Experts of a small language model.
Size: 9 layers, width 128, vocabulary 8192, 11.3M parameters.
Experts: 16 experts in each of 9 layers, 160 clamped SwiGLU neurons an expert, 1 pick a token, a softmax router.
Training: a variant of Adam for the experts, 3927 steps.
Below are experts of layer 6 (counted from 0) of a mixture-of-experts language model. Rows are named router (the router's row for the expert), down (a neuron's output weights, with its number) and show model dimensions 64-127. Each number is 128 + 24 x the weight over its row's rms, rounded and kept within 0 to 255. Numbers have three digits each.
After each expert's rows: a language model's description of what the expert responds to. This comes from a sample of Wikipedia text that the model never trained on.

# expert 10
router:160148149099126115093087120177150090117102086143136114139093108130145141167115127101126144114146145145111114106130142141088117119143088130125115170087144103109118093118145095100137141115159094
down6:129125130137116136133133120132096158119149108130116144122107097155116138110124167158110121146133127092131154149138115100142155153054086099160117088161156179135109138129157100142143081155087159
down7:179109102112145154157109103154074133121140093126113102114133128150146101145118116142112083125154130132116130158121153119149183127126156149110134126134151088128112156135102093133141105116119135
down8:143147141164105144138147112159117144132114124141171141156114160123166084123097128139141108098168101129118106090143127119094127122126104123130103155139127119122125134111121084109124154180096156
down9:125122128083111099141118123149149104122143119132171135127099143133143129131131131194133095115149171146130124121142122123116122113107119134134156139132130064135105128147136085109119130146173118
down10:130132100099122081155158125157127135146110066123127158144111184108141129130146146108120121140182106160123149141131137131134119154128160115137122170111138116122115093173133092132125146147168112
down11:097128167122110116126111182114103172097102121133137119145139108084141119141117130106123136110135136166117107124087154129139160114087124143106145141127129102134074136096093167158100162094117092
down12:144138077134081110122128129149114145127112155128098132133139111146220148148121096132089148125132068105125127105108140076111188105105097104134089131157129117184123128144107102128136176132138142
down13:146109121079152144131091108140131142126073141084136102128085144176153124107141134093107078096139116157136128163143139143143122114127128145119094136119151132128180105126129116127129131119135151
down14:123138081132133127153111117136153094148110107108128137143123124138129160150136125097081180154119138129166121170144128094139109147139149079107065144149137157134128101106118142159154129124095103
down15:140085113140133096122087109137126113128102121117122108104111133112125136089151168136094121141117121135158104104142130085113154131131117151124144125128122150146091125156153117135104126172118130
down16:128130124156090133144155165123107111107122144107122131121137131119158132118097128119142127151149102138095114148155148171132114114145139089111146108155155185087181129120144134158154136109087148
down17:101134097120182145116127095145132107110082078141132155138094180148141100147142144123118126154211135139151116130123133096146108134135172149134139139130122125134113124128145129072153137133125145
down18:138141118128118148167124124146142129109130115135126169098074153147132149147110114144093133165154124093140157103120128101157059121104125137158101146119117158083137097100150093097113111117140125
down19:119084091091087142089116143120123098094118104125139129148143178134119101161119092142095114117124135124124109127073152083133078114083131133143105106129181126131097154150133116159099139128134176
down20:126115154099120122129096173148131126147123126123112142109133153140152166119109082106112168121120146140086150119141150159089201132143139126133121107134117116164183102151137148084150127124115163
down21:162124129149133114107119119109124106104135142108142114137140124113104125158129107214176085147119157142099089118115128127091104149160098102149145135158125103137127120127114138131071119140115122
down22:117097096145130117119108106130089124156138117134097098115122122105093143106138144132131154136089140151113107103123152025080100133123117119135125100131121157142059140165099163118082123125136110
down23:121118124116109125108167149124094106062137156124149091120134106128153112141135144162142090116117133134111118084185148115117139141162131120118122136144123101135111082090118137161143151120083091
down24:134144144107150120147107097127108138088112147116105136109091122099153146157137136107114075152121117133123152129127120112108153101138155084116089121106117108124121116132163140158123130099137148
down25:172116120129112095120131141100115108131121139071122092125096139125122147140114124126141111098134160084136144116151130098159124131137129134149165119119109188126123144128136108110167115129139135
down26:083147129109182102147126128114158118150153175149121107138132099106121139128139080092098125133155109148153103152136150149131164093090146097091123126122145131097121118126123152126124146083112094
down27:150145155122145178129189133091132143181120140111110146123116114096138106149129136121124124153112099149159154180124138160161141138095139104155128146145138071106125148128105107101150131129121127
down28:127147145124099144128107122125149137100110178117119151120142106128122085114130174170146129150128117124149140153125148073123157157092125124129152130112113162067149158124130150141127124125121138
down29:158115073116152131134141121088134126151120093155139157121146135121128131158156146038127159132106144159185113138141137115114118152114112186110120148081101136106108089130155135136135134116133145
down30:150127140137151168133133113165134100165110098130094157164130169125147111129129127103086122122172123146126100121160092149143133149194111111137127110114150099111174096157141128101082148105146153
down31:159112072132111149187091080157143126107123122149112122122104176131132130113129115136139097214126135126137142131129147061160132150111132144145103161131132105145139112104129105117084107140155106
down32:159133096124137153158088162122107118138144080132138169113139136109155112151127138067099135092138100137150141125149121143182166095122079156137113101089108113121173125134136108150141129156131144
down33:133162114113118120132108127154156120120117104189110158107156132134156204094111138128089123093094123123141138114146120102178110127166096123121100112096116089114132149130150117121103125134120132
down34:143118128132129171150175101134092139128087093152136142182137144121150184136111134119136135137142125135135155168075130129140116129122131152116166096139158092113185091181118153071116165149124142
down35:099169107145138133184132103112161125079138124110148093116136150172079142122135097139134093132108124124103129130104119137147101110082125126162107127137158119120117108124143161123120127129153121
down36:108143126134135142139089126155150111105130109122093161079117119093176122114139170161115144139145141096112123142143132126094159156144134126120116101156141141127153099144130155139152138094107158
down37:111117109119182183142096112114126110143167116163132168110096186105133112144107151113136177137152155110118141152094148165127098111130133118103070139102141141132122089118149091141120090097151117
What it handles: Line breaks, table pipes, list dashes and heading equals signs starting rows, bullets or sections in tables and lists.

# expert 4
router:130105108111105133115129143136094166143150140111108132118149115143143110096149132132079162114142101119182124167177097114124135087148143148108112111172147142129130138103150172175110148158109115
down6:106108115117067156130143129119109100124138112124165116133164174158131186117138109112175121169147127123104135144089177139166114156164119169157120123095123103103100137143120139106140142095108143
down7:141132115171123120101145125115114117120130154102130137118120134138118096164128165165143137187124093138124113128118134078177108123116126104112137140111117110134125130108171126108172112136123182
down8:173177143150113142109171137123078099128090140140109114120143129174134128132133115134095119101086154131112144130094157156109127142118141154157134152146081115125153151130093118111160156163211132
down9:145093097096144164123176103113129115103111145106121133144145158146094155077152127146121152112166158142161100142174138082143124125100141120124111127157146173133104150106144182118110155125103126
down10:114107152130136104111167121135097110115152172114123166137139102111126185143145182123132088130090137101104135098135182100113141158104160107127142129136143127122077180070125101101154130133156128
down11:163107118103144106141148149136160123152125122167132147141156122134172109072111155117142112090156119158113102133156124134112130083136146066127158109160123153118112092124157131113128139113110054
down12:106116146110119139084101180117105147125140127143115170150108121098122138097105145159153124164146113100118132155082118139120143099136138130120114107091097126119140133113068119145101119140151121
down13:128125106119138119110114166101130144150136101130115108132164110138152077112116127064128073132110143117106116136149152147131126151106150166141108123092205167144138083128138146130101125133094080
down14:120100140163130109156136073087158169143153112115149144120103118150116152091133137119173090078146143150107141098123120113144176160153153134099151139111117147149091140147134120190142147127095135
down15:127097104117101090108158155138043173134110131129151112107161145119122140152133116146076103131108162115123117101130110110120151131109159131150116084116156125121093108109111088125214120142142141
down16:133092128155114134173140118157120135117086142121128167120156152114119090129112160125120100114148174163151119134117085134136132140148115113153147114141104153123132073167137103079101135127156118
down17:118137160095136128125104122128138082146110104144106114104136167154136068136081146140107120140110110078122085160119132138154158151164127109162081106112131112116156134100119104164138123141115134
down18:159122142171108125121130140126145105102143115141155088200138152118093123143128148145149097130115171121145141096109165149115146102129143122108129111102091122155148111155179127139101188123180183
down19:093089122154105144116166177134150124136121142127099140154114119140145151124118171081120149098100148118106123153128157125114141113159111152117097118134090182121113071137140103091117116131153128
down20:129136126123118139134157154136115103150111139107129149127125171097117116158122131156120154122112139161111126165121124103118134158117180110092147107072096105131127145139150123088130090125104117
down21:145125130133188138146101127129156139143156137148079110113158119144127209139154109117100153116142155128097151096111121154072084125097132138155116115145146141099072114107149110102066104140133089
down22:129132153128146085139146129114115121158104116156146102115126175135148130140177128139135158132151129103148084117172074129104096087126148140109106126062109138129168108117155123098135134143145147
down23:150108171153104136102191129110127160076108180128147128080131107131087130136160081145126090159103124157162120084074127083155123142104140117079125119108135099072122140140105150117168114146132151
down24:110118126080171149135120104109159112134142180140151139151115118136137114133149124123122135176069104114099148133153142155103103165114134146123131104129127151142134114171134116126092118145168153
down25:133134116168154119135127132067131114109131093141126149162131114138162151117128147157133123172125163151120119152117124124111077145096111116146127099078118120167161099099092095114154143171132134
down26:143110146141140141129116131132163134172131081133088176147130144131094145150112097154122140138129083144152147133124068109138145141123124152098164105127123134101133120172120101110121172097087116
down27:135107134110131121113068136158125146131110175116139111105136135137091111114144121159125122118139134124142110146136113154120136138157088143101124126095137112105080108133112113120135095164078088
down28:108091110091126141090103135105129092105136105144072141111138124136093135107134117070117127110098122107145186119103079153134144145106132149128139156130108152118137128160116085153104112124111131
down29:125113121150121186118088103135137133129146111080091161168155104154106122108118188071114128111142144152136078137127156154114150125109123089160113142145121134112133102120124143159121112127115141
down30:093151157142108132084142130147096144147096128111109163172175066135133134126175144129099131087129154135127164159097149105119154156129111109156124082149119101141108132183101126130124133133137118
down31:166123075128155089130144139132117125127111158090123176119191119142118130127149139099123124116078129153141118109153157177130102154189129142166146117125144135139103108119107176160118113154129108
down32:118139081148137175177110119126132097093141112176146104136144120106128133098123147125151160137163133115124166130108106168106141126099117112115110144124138129119160086149110113101121097166107141
down33:130109136063137131161142133140141108099137151106105111104130135115114079121151118139155128152099137159096144158089121149117152162113096152159155129133105119133132115124095081109133164126139075
down34:094121098136098084128146102172087132160065176095160127152144153149099123149085163086152153151107125138181111128088144175107119139089142144124158143081173132155104157147152122163110118118138167
down35:096185070092145119125117138127142093128106117109131151115168114127150151121133112118107139114125098130150103180111092138112173132144128145078146099095113121131146131108135085132104136146145136
down36:088099106138104113133101124149110153094140113142145136143098112129107138136125106168147158115154130096139142136110141082138071101167158110108192131088121135127145114144134085096136134142125128
down37:131118145159084117156170116105115124124151180125127162117074138153111118121096099177146142150162107160147136122110127083138124122129139113115157170164097109110132136113085188146108107125125114
What it handles: Middle and final syllables of non-English personal and place names, often in sports rosters and tables, such as Jakub, Jakarta, Ofner.

# expert 1
router:174140143124138121166163117123126139158102102132150136102133164131114149148124127116083129116138095124127103138190128123145109097152156094138144102122115116101129108130164138125103143127133134
down6:155102158089133104164137081121148148130143165136107090146162144109108100087139119171117122131148161181159145111093115120132141126152087109134130139174124073141119122124124138142128140109124138
down7:142123093150158069102131081131108094144071095113104123144125096131110186108105121124095149137090115133169124177128159133117122114112161146079138144106125122105142152125152109113114141087147131
down8:124129115168133131116123134114153096155109087104117184154115133095081135137201108108102128106135155115157152119097160160136072131097134153124129122087087076116159127166121079129095100168145122
down9:113096093101127148105119115157113158101110094164087170124105120104153133093182131170129122116123112116127143161113136103096120142109123094093137153094142099123102098105161092152077163138088122
down10:139164115146122159129119146126154145096138115114120091088122139153128119150121131135142128110104115161125135133119127120083099128130140098090112167119083108104164138171157104101121058112075132
down11:173116132132110085121159148115176162112115158123148108125149094118098098090155124187126136117109126174133103131170165113135099163111118152098142138129085115119080166138114130130130125115163093
down12:145135165144094127129113092136123140108094127128119136143076126163101142170159115137130088134112139135144159117111143130150126114093190114164132122151108136110125100158140161102116101149146159
down13:134126161138169127171135110148112126121147133120122106101098159129131163127124135177156133106139115140090112107122094143102134136176135127156106108097094146142144135134129131106108103121148070
down14:142086127111122084075135130133071155128140102123114141145127136157187133145118143156104105145128067085147120153093115124133081108172146165118147163131122136115107118103131111093127152118147143
down15:114137162177146100121140129140107125104097153089085099123142127148124157105177112139132137100178129150139097159123120148158132144125145113068158223083095131105101131082112128082143126154121136
down16:096117088093168147087169117094181106161132139146130113089153116146135135131141094129106123122121118113136143124159143090096167130148143080133172148144114103135162106139104140124132098136116146
down17:163111121168110062117133104166103132154132130111093167135124180096131133134113125160135144132202104150137125142109149116113133114127147111179155127118160123112167130145103129082144114132171158
down18:114116132116071120120162139168138117154154140129124115127108146090137084081118130200156155137099157131116140110121097111145084101160128116176160153146148128111123110105121143108123117153145113
down19:152112143114109131119117131114136098172147117119163206093111113111156125102086133166129112147088145154105098091140125124141123126135143107086129132135088097116130096104111116123137082167139151
down20:182099133135107117125171102154158123092088103145129137128144100118144139170137133118132113128150122098182142183127134137145105159172152162097161129098132125157108147126124140130135143187139112
down21:093122115102086125141113122076151158146128077094063114112152146121124108084147118131080130128144169157165131122112130140145143117089120104137101098156136116161121123149197154109108138115118129
down22:123137127105109116120171139132070166129131144125098176126133158138127144107139107246124153118075126131087144125142125134105118136125147113104152140186116140167099143117125165131158107129110123
down23:127094148153144150135135136120092108159153129101177103141175107116097109139091158130113163151136146151142137141109135122123126150087110157151126167111113071155117157092131156112133133104111152
down24:125143121132083149119080136131148138151120157091096105127153104133126102123114134131190106165121135100100114093121126112079107148139155144130098104174144109150090103118138106106156108111164110
down25:139121098127105082091120153112131080090082124111132137128132102133104176141166141079151141139118154108159109151118176104084105158092121167125103144131134105117122168103080149154130135144162152
down26:106113136152114144111136147151133168132163133118145118140115096149156125140109145185110101121103128183132153133105145149119135126116144171143140077138127145133145111126172145107143084119197139
down27:129103125142120093171152164121156124117111122151075136162099138178123129124142111076108132121146104121135159128133127114153154104112148122160171099094115159182121118117105105140107112129109151
down28:138132114135118090106141156142089105094111131125142123123117134125106138144147135158133084093089092108107145166125148145159138112114112098082161145087097123150101148135116139120111093167092148
down29:100101137121140115143133165155082159118180171115103107131124110119113131112125126158151113144166145153170131104126145143107134169117101153129127144158138109098118156120146165169153100102167090
down30:113140052122191088135129135141175112165099139147107149145093089136097143180115114127157140115184109106126146111082182131126130147169140104120142130162156114133168106164118101153123148120113123
down31:128109165095146116130125115123113188125154163108162141112149124128110127116103152098087103153105111125101131144155129180114163150171146142135148086126171129115131094156131102117115125121124163
down32:121165122153151125140132146119126101128159154164147113172114100098131121118133149194169146121134144170123135082151166182108097174088096135120120090157126122172118107124125109118131121148188119
down33:133121143129120114085209117155103114160149129107142162144074164129139138143106093184129102128128130162097144098111084147147134126125149132155114107133134150121164092095107119104132131124108123
down34:144140102111083145098141133116155103122100150105094115159140165130103167095131124159141163114128114102109168144140160079088138130110120114107130128111113130135163130120081142082089098122069149
down35:115182119105141106144182173124167119118153118135116168103095156132090126136142150109145123153135110140157144105118137072139119157138077096112118106129112146109135108153123111152112166204145137
down36:146073120126139134117143122140166109164119159141107124144147154131117115100146128111168124131071114130136121158126158076105143108117141109101172141100139122134143115110105147159108117134150155
down37:096128118138159117122132106121139148143158125140139187119103158106121128130140105131153149145148097148137139147140142095111153152166115075132129102189161134135196108125090077138130126135156127
What it handles: Common nouns after the or a naming places, units and roles, such as district, head, town, station, home, price.

# expert 11
router:133140094126089168161139144107108128106168140133129099117106154136099117093149144110109149095107126145076141111102138119154171147120131107139141115114100127133085165114170088133100107135127145
down6:124086127139124108110105140134139134163128123145137152146144125136148135124148084149101138090126134155087117143158110132113110155117094092139112110102135120151165116170084116154115139197087135
down7:105149142127159103141180133104145164106154147144119105096130108086089130120089127134156163094126122099097167172125114113084135147123144141108119161123131119120105163116114125157092118132138136
down8:146132126107102110111201128104098138125128148137095125136160114120147102091125138209106129159117141117115137159078143100157115146122129115131120145132123133180122128131154155141144161105115139
down9:102102063075115108113166114153089113156096128152142153097137124118161146101135130133123144096107140162132157112104117140133135142149123161072131142137139115123109103152120164155138160104166103
down10:150091105141135114130108142127151136092075110138135136082131127113095136146081102171104099126112128116118160161119113123144124128112162111107109140148080143122126142152102143086170124144113077
down11:151115112121117135126147137100127124170139135161124140094101124085123137127134132092160144150135111137139124161133132080148150120103125149182101089101154110131122128089175109124116094098142115
down12:134147124151135130149071119127152149143074103111130106164130106129126112112126106129093083125125160102128118143161133136123146118095134139113141096134146087075136124123136134129122121130159107
down13:130163151092125101156203113116124171157105123126135130131086133118110120138140118202119108134132104150127102141179126149102129114099158146131183098117113130132149105122136153110090098125125126
down14:118092101134124094154145131116142101102100161098146144164131125152094189089136159136170122137147115107147150097105083127157145111105175125124161121152106131125150091153115122161148130108113128
down15:120139165102109169121198148131133156134120118144134119159130122116116125115170127246130159157116133152150104109130128082123167134122105152137125118134114109133136122060147134109117103163155130
down16:114134069107117147148175149091133097131107148167117128109156121151119169125120156185123106128057124129132111132077116073124129129180123115131119147137151166118088134119148114116124144130112130
down17:137119123134103136139072113132142168126130138116120188129118109124124111121129147098109156110081140104161158128136120162142145140168135184145102133147135118141123112123141112151135177110146146
down18:181156124104147144105131144124124095131103127145151134119131059099129118143137134080098114130128142117143117166152081127133126163146134117103136200208129134141130140123133126117146137132102117
down19:153111117148127128111103107115138106139125122094146131160150150126148131130137111151142128102115162102129124121125120115117122118111156141110121122100116083112136077124136153124138160179119166
down20:124125115117109139110210152099109134120115141125154138140117175132111121096157101197144141119131139115114113132102131089137141148149105138137116131142126100142142150105166115141075137159110131
down21:168137111173135177125098136159156118160119109175116130132168091167126169139095156087126123107147109120136122133153118115156152125132144102150127124134131143124150140158117120109108152054122128
down22:123108106080122171155139121102110083128133128164132131167117104133094094092146113170149137113159143118107126121145112113130113156100151107100142112108159184120095133136124143144147082146094165
down23:137168134149150126124132106141125124129144106138138128108111113139125146089149116127137143129120108153157156137115149076196131150079147108106175145173152112131108195173174109092115126139171159
down24:140157125129107056172187155084102144142111136111106095130115141119104103112134129201152120084128125132108147132071125074130137131128133095137138126114149106122101173145145131118138144143130118
down25:123139135077086103148131116117162098116127143123118120171153119125121086119183148174158126118135129114096114156129138148129141143142147081118132147117144066134131152105143111090122098052151109
down26:100126138165131125093134104114137145132106116126109094131093126150114114113144093206136140118158161103112119129152144040117103106109148126148150114121103137104193163144103149122131122097169153
down27:112104158115160156128180129117105181132129145111126131126097155155136117134136118228150115124124163128145132132144095120087143090164136096117166133149089146123116119147137139139128144096094120
down28:123122107129127121135070119104156132103137115120091109095132159121094117139173174121202146167140096168120093127100100118123141157126130168162111111129125098088124104111123136111115133150121173
down29:105148123121149122128081077130140157122130107102145113138126131113136143116176188141166115127157107164095085098103104114092151153182158125121130111100127109084103134124140136105130158154141126
down30:137101121162119106097097160141106117116154124146113117131109146101168106103120137123137103158143080130106135105111140085138176156155160117142197093145153139117178132160134125125121156162123133
down31:142103163120135101154221103136132121085112155150156127054094103098132127143147154222119107087149139152125101153129165156124150111103139141134129117133125131130144136158130141121139156111127130
down32:101129112102153081120178149148121155104144138125122104140126122137130143038168126131151194148173121121112148164125152120105109156110112145159123131142104129099165116131154123132119104068130155
down33:196132104140144102095110143109104126168126124149131140144142074104119128148136132152098186155156086103135151188136141143114116159102146143149118145134092099108162103100141092129153153141102102
down34:159159137099122138132173131124104153148146160133150076095099087104105148136108121204128094090105131091142104120158109120092131132123164122106152131176137128160118146133148105128124085164131117
down35:176111094158127166123179143099109106104136132115089147143166105111149106120141160125121160077125107086088138107113153104136111143170135158130130114160114164099119143092131169105117119143151091
down36:146145151107170157149175128116167133181116154109123130131138168154130107124163146175161167193135165135095144120165141188093145103098114136126122111162122103107134115111108115120095089120135130
down37:128128116113114114112098150100170120106148155152112127121144133082088129136112117039116111129121161139071117123091119106126143108183118120146093129143125118110151099132114083189123137100125090
What it handles: Single capital letters inside acronyms and codes such as KEGG, CRUISE and BH, plus == section heading markers.

# expert 8
router:137135148151151131093127157118113105105100150124160139180108164125140111114132114107138121130107140115150159114094158177134132139110115144109171145140107126173164120122076194170148106161141142
down6:134115105099126107120153151145185161157147100148108138137110124136124122138131133101126095165155111103146104127123172120096136099104125143086139125132130149138142138120140111171135112100135111
down7:171110114128097125125164116095134129142169136114109152151157114060113127153144112051109136162144134147157156091099138111146110126124073145120123139164118134088117127094140107141135148101097099
down8:155121101119113150143133122136123132135138093106099078137116145173139159145145130138134118099124132166120109117135119108143141114097170169102190145135111131108160160148077075153129104133119162
down9:125130055100138099088116097138152154146133119133118113125140150151121138129106117115090144088136135086112131158113122118112120150115113105099146109072123099150132120174094131122106155110155137
down10:126126122090085106149163140130122138126086120116140101129136171133154143146181135153124086148105121100124120152105191166140144177159129158115157198123119111102172126146155101150159108179118128
down11:130176128139170162121099172132162179136117125129099122156109154101145147108145088098074115165159118129143139162129121183142165117118119156068140089114169104151167164123116121109112118139155143
down12:130178080124083116138103164142156138103103105073186135149173134130139089126137162127115121080158154136178124138122180094155143167124125140184118127163100115120113167110147153099136113096101109
down13:109165094137154127170137128118103117117126129119114073175142162114131124160117123098151130095131154084155111124102190141134127107096114143143137118149118112091161163095099143121110145129119172
down14:150157115139142124128142105132115131121113062131133093105143152107073117113088121093112106140105122149131101127120145101133112117187144114116138105066162119132126166109109120136119122103092109
down15:152154141116116136134118123106060074167153119133162139125068106141143090180112141126140132143123149134152122142129126096113133119116099099109165131108141128126161104183163146131144120144141091
down16:142149110139119119114131145136161128145151095137111142145094101185144081166132111134076145124121146120117136123122160065128127119111135172100137088117127167115135163138166106071105115156120159
down17:141100108099127110106121092110150110146100108169160166145117122123131158139111124189122134099175166121162126114155131077132131090142141121129101091142108124123130098129175125100139113157139174
down18:163115105138144128118156093119154148131127124090119134173127139134096111116105122153082142137147164129089157109127152129120093147125115136151154102138126154128162163120131162119120099139178112
down19:110120116129113164117137129154158158130157112115133098119152116158122106095112124102081106136110103186125171122135129105114124163157140171129167143168092122146139095142139128117136113103140097
down20:131125164149110140128140165131121146120097111109142132154167169133140154107150138147126129093145166155103166185132174117185129116130149120131145093092137153136110150136138149136100067161118100
down21:118097156100140145154164104141117110141147151136149104097151105090121086118149114172090147145136136128112150174142125123107078127092173080119133136123112143148132166115141144144145114129126139
down22:134148126095156096117156118174154150149170100119125112167161137148145154152135123133095158128117134104168128168139167101123113133130104114148129132104111107101138103140134096091141160116110172
down23:138116151107088163127154107170122139139147156108105120121223134146120096125124106165139116102141115126150137150131142110125120119140121136139181130091149073137120140140126177113101105118092163
down24:157151140113088135113173162175139146149153128106145120139120107151137140105163169148108155117097113132153127113106090128130109182085152136162149156123126100149129132100115126170125162133150126
down25:116159100135139149145129105150124157145098090103120160142132102132090099123094130140127109105135158116128125105180112110162107127153193114128120110152142128147154152135111123142129108148087126
down26:091101109151128131116146156129114158157130114145116141135112147122141078117122092086113123122120124150163130114087141136140134140178112125121131168131170125106105161154103163158125130123180092
down27:119118152131118148139148160149116122109071134127150095153133183129132136067148100072142145117102116155114138163104141098135128152119155120147154146121144150076100167130115143148130141117092111
down28:130148122110127119158107108105172134098147163156091107106102109103175096122119111124165121124121129155119165089150131128130161148105127141114129117138140146131106130079119103144107178141123191
down29:072126130086101113182131122083111129122194127163149140149138160138114159120138157144110135089165085130126128102143115149145145146113137136132131124145159170107126131126129095141079131150163193
down30:101112156106122144106147143143124132115143162130106117078152126112133120116137134116183128147147131123152147121157101118102141166135121114149161129116129134069103117172141120136141165160121089
down31:117098152151104163126170102156121122114157120132172144090098163089128132163080109154116154153139109163129135138118113076133108096126138132146143132133136147146159159113080106105111112158157145
down32:137121132132121138123114152127135146151137117140123160120142148158131143098055131120118134103156098145083148079135135117108138138118139163127137159120108133159172134095130139141087104150159068
down33:092102102084179125114168108130178182138139093116142125121115104138151128113133131108104139132184123128141148159154094081166129160119099099161131133127132135127165128135116109111128130166086091
down34:127155136134156106131092134106137137130185109129140157135114136131134109157170161202135113116099126137098100114090116161140154090111090135095153130143138125197135126115133120106097114111120161
down35:095120106165124118134127146137106097172137098091173124112119096107099106153138110119135127148124082119132129172093111143121101146142146103152115107085115115087164135152125145176123138088117177
down36:121152118102147106123140142139103122154143138171068115123093093203121103106154140072106141103120130141120112133143140172132108138130124147144147105146099099136117120115151156125120115148095133
down37:123113142114123147164175170125128162143135130117103080093130084086131119130130081198155158115138124146115093128148147078103117141117175135109111109136133149111141135101116124104118115135147149
What it handles: Syllables right after prefixes such as inter, im, pro, wel, as in intermixed, immigration, protagonist, welfare, plus apostrophes after football goal minutes.

# expert 14
router:141113129170139155140138191142102158128160163080169129117133110144102119097126127110153126148135132143142133121126109138157098082132093117102134126153112148128144117119133113105130106111106146
down6:127128174114153107125148101145140123155119130121130096130100127152138117152146122125127118088168128085110148134167121150100112110139151140126140090153117147102125120138170134137139128147169108
down7:136120113115131109155103105150148136138081140144140113157109166147125087143111131115145143172105151130104128127105114136139063167082177143102129130139120135144090139150112161145119162103124133
down8:118123113147114130112178140133110120156129112119103159091122127132129153129124125159089127159120148125118145119099112018116162120092125117118157121101123128103099113145090138145172110130101142
down9:083096125130107083123139104152121104129081143111129100108148131122133105146119140133129128138146123137121106136124114118114116134173113107097150128124171163061110136125099130110122155129142190
down10:142199161126133128101130206131117160143150143105145159130160128158177096087124133111120128115120130132143095119115126122134136149131155157159131145106146091122102123102141143140113155152102142
down11:090145107147120148107144141110091120148157138134135157127123115150141123143148127230127103093148132153144136122158118079115150142113137119092113106123131126121093153123167090147117164181126157
down12:120083115129155113111159140115163164115132128116103121144149138154153109133163115118103113129109081103154174104121131202082112127149130151143115066120109160134155118116139137120125157122161137
down13:123133091136141092131138105158113130070151114125139128148151123076140133131159125120127072127108130141147083115143112088145139143155114107147156158103152175115127106144123119106130145101157190
down14:150139120127131165149068140125143118086142143115099120184169139099127113126100151054110117137144136106102186139133136191165123129129129147114111120137128109125147086138119139157103107095135158
down15:127145134160122124111109126141158145109126125145129119147150129176122162135144084161113108110147111153113162123178133086127101136146126159146134106057108112117167127118148122102096105126101128
down16:184110145129152106134170084129172129145128125137139168101163126129117106124165124124116132114149091138150133099135126139106110146086120141082138165126177118145152202133137139127109120116101096
down17:125142094103136150112100157127126140152103117147132143109134107090119126131199159120147152134141119120103107146119150176128129141109150088152118093140110166157124092125096070154116103103154171
down18:114130130147162114146144113097094144188160130143131090085121123095128146138119121129106119149103146130129151097076136130125115109116111152151109120129148182146120170114137093095152140126176126
down19:147128095120123107112104084136189091171124170105097095151172134165146075137135150097089162143148111134155126120139115142122109140129134126154084084132119148103139134174145158173150150101146169
down20:142174105129171173147114147141100145145143155099107092088121118139139135086105169185143085150115112134125119109141112108103096111119133150124122126101174100155103108147141132143149112122180086
down21:130124140095174173114162144120133152103128105140089112146136123168145124141113165184102115152143119183144141145138132114144134134106113111179108113131156125148163107138119135146112099092146138
down22:148122117138116084108169113136101143153120065173141132148116124106139141138143135170142187114095125119171109118117132104154134136127121137164130110087119155179081117162152074121121117172139126
down23:126133132174104135135130138109090153163140143129143161125121154111129161130106173141109131141159105041143122106144115113128154123143149114149115115126093103121119179126105144117161111157173160
down24:097149123109113118119107113147108126135127092121152117127111131175139091118123148211112101127124116150147120131126144136112114092162174117131137107153100123121148100152155099130099144124152104
down25:128058139089131120120130111120137136160119145158130120098145161106187114121182117163124113129161138118164132122119101125124100118094137121136138154152089108125160134150129145170139132154150128
down26:106129127145103128095149107150121094163114111145103135136111104137127104127126106087049128154137172120134124140131149141095096124109111128133134125118109114085093134126137096132114067142164182
down27:111127112168113122094117129144118135113148120117140124127153130192114144146110097087104118132124100129107116132110118140136133185183109130127171117135149142157147170173102125137113106177143104
down28:095168140097129146129163131138170110107128112148201137124168119143140104132089114139158171116156130131144146107160094137139162097099104127127141111148136156107147138124175113144070119125186121
down29:122097135109112107105136109125106144106130128175102109117147129144138120122123133234114121105106147144107137137102139035074168141143132126158144071171121106113122093156133135111161133174129158
down30:134153147104143098125177118120144111164139124112119142104133132161138125148098128179078138136101128117110155156079156105102119171164109152129122138121085113155147128124137115158114089130147135
down31:140105088109136126147097104119143108077118129153122133145123091100119120088149152109139155153095125128119132120138169114150116134136139140163133112137204157114138101126130157114140089146114127
down32:080119136142144158115105139110149148127143161124120162167099152150122135116154129069115148129137156097125141117144092145135102116088120123145125155147109083136122133137138121112097146104144130
down33:156136124127093198135115139112128141115140148107167101133111145089130147178157116108100115116152132090131156090127177099145145147152070127156144136131111098156162112101128147124141112139109187
down34:142106133169133086145130136126146130134109134153130155143127153082148128123094112137147079144140158172109117128146159164107122134141161112154113094123181116091105143113125126166142132130139160
down35:146140136090120143112122131112121133167105104134135116132135124160125109114087127170143132091088089146128141135109156119104133173138099086132171084104129111146171088100140132126116140153068123
down36:136143093142144133114124143176131158127124123179108096152102109114142115138162106213116115146151097108128119147144150079121123166107145096127141097116183134133142097100172116105130146128135108
down37:114166135108085123153117134145098117122081099155165143133136124137131063106162105147104085112110121134155150156068152084104112153138155084097146137159149119104124136114134101154148137142145109
What it handles: Short inner letter pieces of ordinary and name words, such as Poirier, Pools, dirty, rainforest, and stray digits or punctuation in tables.